config = dict(
    hidden_size=96,
    n_experts=32,
    experts_per_token=2,
    normalize_top_k=False,
    routed_scale=4.0,
    balance_loss=0.00733,
    balance_bias=False,
    router_z_loss=0.001,
    init_std_router=0.00975,
    tie_word_embeddings=False,
    learning_rate=0.0102,
    max_seq_len=512,
    train_tokens=439500000,
)
Below are experts of layer 8 (counted from 0) of a mixture-of-experts language model. Rows are named router (the router's row for the expert), gate (a neuron's input weights, with its number), up (a neuron's input weights, with its number), down (a neuron's output weights, with its number) and show model dimensions 0-95. Each number is 500 + 25 x the weight over its row's rms, rounded and kept within 0 to 999. Numbers have three digits each.
After each expert's rows: a language model's description of what the expert responds to; "mostly gets" lists some tokens that are sent to it at least half of the time. This comes from a sample of Wikipedia text that the model never trained on.

# expert 6
router:454461515513478500528506516444476523484569508489495488499479518492514508504463456534492464480449512548486507494520464494518463517501466471474484514507516483467495496501495547503537478513506464470486488484510526484485520496500450510526469493482462517527509489504511530498508512527454464454
gate0:475455503500471473504499531492479493473471522477506506472511536462488516482507517438484447490477480576483491492506520513494513521471480495541530491489465480534537478502470501465495452528517474537497487476506484514470533479483509487477499507464502541458533471536497515523491494507532487491
up0:512476477501530486502501532485474486505508480564502498461560502499534512487484480522493495506482458514491484532493508555468443457470506486475501458512520479487538546477524475464512503543511505510497517503481515522483510485523478492479486501443495493463495547478490474496484440502522523489
down0:498540506482504486453484480487502554478491483456473518525490473469491465459502531456520482487508495542514470522523534492531510531478490478566504501502483528491485561441508530510469509517505479466478508497520453504522496518523471511496507503540528476494469472501482515501506487521463500527
Single digits, decimal points and symbols inside years, coordinates and table statistics, such as the 9 in 1995 or the decimal point in 0.81.
mostly gets: " −", "9", "1"

# expert 2
router:469492515522447497540534490477495512503515510469473465493490512458533510547464481518490498462484508510484520489537486491513521532536480484489486515547495444466493486526499535510512487517495484492472495472495490450468542507474488517550464465481485520550504467508516521468511527514456491477
gate11:494486496520491479515498497504476522502503480527511538494476518468534515532476507486491499500521464469533505540498512520508514458538501487500477455468471475474479484519500488553480494466498480481495479506525438470471573526499516518464509423475477543480526495492504497468498532506503520513
up11:456463459549476461518502478512468535516499482498495500490504504477500468585473517477501483504526475506501488575530521539483522511494471473482513538525478471483509500473536501500490487480482479505502476487468495492477537508501539474503533442522495523471516477508536515492487502507514522506
down11:472540481455515478529481473522469489530418490495521523502465522513477510454512516478489525531487487495525491516471476494507504480494488484472535496501481509514504532528484475482508487487511476489485515468506503503507521466505455548500468479473507505470478537450527530504565509505507559498
Single digit tokens inside numbers in stats, tables and infobox measurements, such as 14'8'.295 m, 5'7'0 kg, lap distances.
mostly gets: " sq", " mm", "5", "4", " ft", "3"

# expert 25
router:476491511509493540512509517453500502478502519470491500533464517488497504513464472534457467483471534501495520492517473501517511520530483471491486510530557479476501482546520519514523487526497468476475475464501503467454528512506516510544463476485481536540518475538522528476517531530462453474
gate0:524506466504522486483501478499498473448490529484544484477535531518484496550475523550521486468521509512510505476522468516497526485536525509516529510492557477478530516516542481470487528556495499517499473466450511504464529474537515517518468473509480528499478476502504490492513496542484451500
up0:494476489477474507554533482492490488496481461479474475491482485480504498506520495513482472520486517512507490494478556462470480529527510524519479509508451499509438463481492506520459479481485519513458498520533489517496485511453522491495524520502472499521480502445491525531506467422509471546
down0:471475516523505499468513544509511545450515518491503497488582503514491529524474517504517513522499504478516571525486459479547490460487508496501482504481528498569511510487490517514519489497520512496501516498444469519487543485521462538467492501491483486499499543506511519479507496514506548481
Forms of be and have plus past participles and main verbs, such as was, been, were, has, became, designated, survived.
mostly gets: " has", " been", " have", " was", " are", " became"

# expert 9
router:500482510515478514527533501489503504472528515497477484537441483489534525497495456508455469493496547532481520485515510512525478527537490473474507515541496478466503462520517536514525485535495458484453456486502539464490511501471476522541484471482490540516521464522523536487500528502489462478
gate0:547502495480481517531549442550552488481506483473495465490510472518538485463533510497483448512490498511494504496509479473518486554528483520543503486493499501452499512561515471523534535532489523519476511483514514500501496508527462502475506518529503529456529479516487533505527500510513477486
up0:473476501524523490527519433524477501505462504483492480485501488487502507468523453531452512496483530488489527474499537523502480510537479554510490520504476462497529446553473470530490540518501507524467511491492517488531505456518458524516509505523494524491519493524492547509480520475508467537
down0:480471471471477494515495495426458479529411505527518490505500525530509545506494505501496519513483493521491492509488492502459513513535506522509492480484483515495532511457443466467459488519515483515523479477505504529484500516513514531488484531489461436509503510520494451469508508511508480522
Articles and determiners like a, the, an, this, first before noun phrases, plus capital A opening headings such as Accolades, Awards.
mostly gets: " A", " a", " an", "An", " Best", " another"

# expert 27
router:463497509513476511531526511489473535475538517480518481519491502491525570547486504529479488493461522534462511475521483447512500535489456462477480522536513468490522492529529533549511489526506498489505474460547513478503545539473489478528513499503459516499517464501489511484504515497489488486
gate0:447457465505506547504491462481486525510482473458526488498510492492539468490509525479521507505477538550472520520530476464507523516481487476492514556535477482507508504540505504507493465531503519503462496459486491485513502542495439461503529478521499498451511482510518519479493530505535508537
up0:551493530515490513487462518515487513530513536523523491496518531447482533480510489510485543520475482487487501465491536524512490503423496499445513483436530489472514492545487495482506532540497457463528504479479483516482491487515525518485493471509495484546486495513491490480517523510519450504
down0:525532541536487486467492545523501524484508505552497550537507454474511488495505453542525466492475488519491513507534524492515484472549484478484491476434508525501504499506492497514514488482501492531473493445485544476512487500505485518519526472520533493515500492560512543497470532487487498512
Middle syllable pieces of place and personal names after a first letter, like enn in Vincennes and Benning, ming in Birmingham.
mostly gets: "enn", " Mill", "ste", "bor", " Sant", " Aust"

# expert 3
router:487464502511462545500523532479501499469533519482487504496501538481528532529462470513481448481464525525472527475528482490509491529529495486456468525549523497493493486510507500533521462500472476499463458499507526456463518524502465496529481499476467533538522470517537536484504520508479490490
gate0:537519512525512542477523496526534508509534499463498546483475517493468519515474524512494476502536497557470504503465453524496505476502485467538457517469511505463523517503511518536548478477507427538511523532488497477480530527521498523505490497511474511467488498501493490495456538496531522497
up0:505521508489532524502482474493489475522500483463503491476503458523496542479516525511493526491476516568495514494480481517494531462521489480496492432508519519492519515555510467495460531524507496563469532487500461478525482483472484483511437538506492496481500524521523478474473475470504482466
down0:479520496520498468500496484520476525458522526492471506474470494433486525448517506534500513563508490494504551491523501504494463484518486470488472483490473503446524478495542524518485543516464500493501494533495472496500467492523512488519505420501497523509502528533537483499516482543515508514
Sentence-final periods with line breaks, blank lines, table row ends and == heading markers where new Wikipedia sections begin, like Discography.
mostly gets: ".\n\n", ".\n", "==", "==\n", "===", "===\n"

# expert 20
router:486478499489470472517539516495478518466530538474462493539478529445510521544481480537492477490473555531478494476525480478539491525551478458461468503530523511479494491491513517507503484502492501464480478455515507501491517503478462470510457473488479513509542500536546510481520502495482482491
gate0:502476498525500495525512528488476523467533500511445504527506483475551498514540512534483467457492544482474432505522486524505479509500488476490472505516487541524497527484504495533548496465501542534509444512526472487485502481527494532484504474518510548508510519502524489455463472503478486529
up0:483462517523460430540473492474495511503505527516505520507536526478475458515478534464512487501513466476471528537517505471499539505455476493515488467477480505490515485480522524484447514492530537458475504523519487468510485489474500532501503449454498555478476500518524497481490521488481502511
down0:514519500483492463517491498471449492527521470552536480529499510466495506514490523467487521477474526512541502454509440462499513531509486488493537517496483487563527485514469521503487508494514513467515495489475461530449496491529493504498487505480471460514518549508459459486454502503497467503
Capital first letters D, R, B, K, S starting proper names, acronyms or infobox fields, such as D(iscipline), D(oré), P(DF).
mostly gets: " R", " D", " d", " Sc", " K", " G"

# expert 14
router:478462494478488520510524484445460504492534525464488512530482504502521520535478470521458493464495553519492523460511500486524509514509490498505498546517502489473524470539539503519511455529517500471458459458513522484494514529500492519514472482498475545515512465502510537524520521530460499453
gate11:469500467493515434492512473525511542522484502487489510565516511473498486489536540540498488496480500503492524468496469452508536495490473521452493545512504483485490455525480512488476483468465545511479487457513516543531530509503537499509484526475450519502491471477485526511501504493480512468
up11:482509475492520425486479497534492530514518508463533538540510506483512504541504526458529494495515513528520530473473503462516522476499466517507508504482484471479484477511491497516529509524448520512482494465507494522510531444524517531529435509503474513465508539473543515495518495528468494511
down11:501497480546535468487471498522523537504480487483525484545516513526483524485489533497504505486516456480477489492469502486476536464471519490520522468533484469479494496512513553496478489489493539542459544533456482492516497515512472541469477486505511504498514491492547480531521460472524435504
Function words and verbs in opening sentences of biographies and species stubs, such as was born, in the family, during, until.
mostly gets: "°N", " during", " until", " since", "During", "born"

# expert 19
router:435507530492477516531517490498478499469521515464497481499488528481516544527463488534449484476464524538488546484511470489515529522512480485489498534531527458506515496519507510548517453502505464494479459485523525482472523523464510492519475478472464507511518458509509519490500518525480477454
gate0:487470516465482516490525517513514491486522521520479514522470517514531486530530543496477556507486480535459485503490500465508475500512476468550493507502500484558492510516467495532513475538512510465500516511539487511497519535484533509499486491493481495505536431500513486490476437522480559465
up0:503510518499494509506479535468516531494466504510542486481508517494467501542447557473500519456521478468477511469565466461518484516542499499517466505489461505503498483525488517461506521545498475485495473514522484495534516470510527507461506525484510503468485479486473453536502549479490491474
down0:489482501490552556464484503500475486483545476494486465499455502513488495456482464499469492459537541520502473473500456485524564480494506517520464534509510510449467495503492497488472521473494493472525501521533495530481471514499491464510493506520513506489500509516533494472553529545521472494
Word pieces finishing personal and foreign names, like Karel, Nietzsche, Issoufou, Reid, plus common given names like William, Thomas.
mostly gets: " William", "á", "bert", " Daniel", "í", "è"

# expert 22
router:492493510480453526551525501480496497461515508485478452514461532463537512543483474511477481474474552524477510509504478480515498530517455497489494514546513477464512484497519543499509466505478479472466475498512539467483511544482496480527475485468476534539517456507500531496508494481482468480
gate0:456548488543487539517474532509505491481475461479474461507467526506442516482504466507504487470491499463519501502521494445514532511494476529500475476469532524524549504538546509480460494469465487493504482497523506531481489472491468489504516486481455524530503459507511495519515488489467483532
up0:482505539544490535472468479474539492504504502528506469511539509491533518540483520476498499466479494470444529510492451464510539488526514501484513467499489483515508484553542514483485517502466541511512458492500578510459483514520456517538519489513519481512497526496514532493510484489495501508
down0:461511493488487475506488472479518423524434490482539486483538510496501494537496513460489517524506496478499485515499559499491510481495507514489437492531525483535476469467469523498530480497476462512530484505494483467498541517544494479507447500485507500489506522470524500516493482553515508480
Determiners and possessives like the, this, his, their, adjectives like new, social, public, and endings -ical, -ual, -ic.
mostly gets: " this", " new", " same", " This", " social", " public"

# expert 29
router:474470496501478550504532523465479523488525502490498501485466500483524537524475481529476478484483509514495492483514493488522504529526487495510471532511502499464520477529478510541547466541487488491497462470521520437445531488491473485506468464505472509559508472490523508479522539501465491447
gate0:492498519500517503469456522490485483489514506499498462494502491463526542489538526459472504492521467537501461485526469486476497473507463502487470499504507497487505505514493491481537490549482526532486493479522517522452528503506511439472477522524483522514492452449541504471527545499470462448
up0:547505450478492523533485470512552540484552509521476511506511515489463465486487514509491506490500539527510512500500504455526504494491517536506467500507513499536517493450505523515440492471506499509485506503532513510509468491504582506470516502481530546480542537499493487514481492470515493455
down0:507497467494486540501526534483476512484425470516477530482492510547462508504453503483497513483515538530517518504485496528529565484484469496488484505504487516508553506486503546530500497484543464507512493503498541478470462499474509506515494480543503494510471495517497552508521553468491519479
Paragraph breaks, commas, direction words and endings in place and species articles, such as located, north, km, Piperace(ae), gastrop(od).
mostly gets: " located", "History", " north", " species", " Coordinates", " east"

# expert 18
router:480469524488473513507518507466503516516515514478460445518468506496525487500485477511479504489492524533471531483506469490521480518505476480494504506532523443466530483546516524520508477500533471489457487488512515479500530532457515465550490455485488508517542479501544530509529526559462498479
gate0:469518438500509480505483498504513526542506526476473482501481475490544505541524511500497515494463497515487513512476521538504483551463497501475474507497519546463517493544522575468511454477547477512522488508513508539528502518493542520508469453522519501495521488507524537492509485530510516489
up0:506456523496510514531487497472486497488511469489491482523513535526518508551505496552525488490511504504545495501511526510502529460479491508535467513474482516492485517450515448511480516495480519505509454502504535502554501507515468494508493576541488548519509496471463540560494490495495472511
down0:520510508514496514512445518491546475469554498505524500487508512502484484513463479490490480488516472492502498501495501500473451535478520480507471525428494494507503469497500512522501496532512518551444551554538519502493536528540473499465514501518492520519510509526476481506495510457492512438
Dashes and role words in band personnel lists, such as arranger, keyboards, plus biography words like his, married, singer, young.
mostly gets: " ar", " His", " his", " vocals", " married", " young"

# expert 10
router:479496537522468498529536485476498534499510501484477488516463507468552550513473492556491493494463517518458530497521480502498508522552484495463474525493511450484492504530510535502533497495491445481458475500508510495464542521478465499520471466485490541532509458519532519500500510527496481494
gate11:515495482491501483506469512510497539516465475539496547520490540497556526522507474574492537513480523500488540482512541504510498495508493523493512483486466521503520491481496525500528508498476445500474500472530506429497555529508467517489470494511479472527512524471513540524505485483461481514
up11:495516471498467525468541481529451485513486519427447478476507480472462462533557505499529494476517484521484476508480501464474529561507489488477497484479473506518539528522517528496507515504502527517477500524511486513528487484501514518493477507449531519469485489501500486473491538531510483533
down11:497511524483527526491501463504518532526485503469508473501504468487492491523518491484510470501478485499523496520444511486551514492518437482505510509479500526508521577521531530537510496518451564523501497528498504479517519487480570495521495499486494529489490467467516458502487539463504517508
Individual digits inside years, dates, times and figures, plus al- word starts like altitudes, almost, and number words like half.
mostly gets: " al", " All", " all", " $", " half", " ten"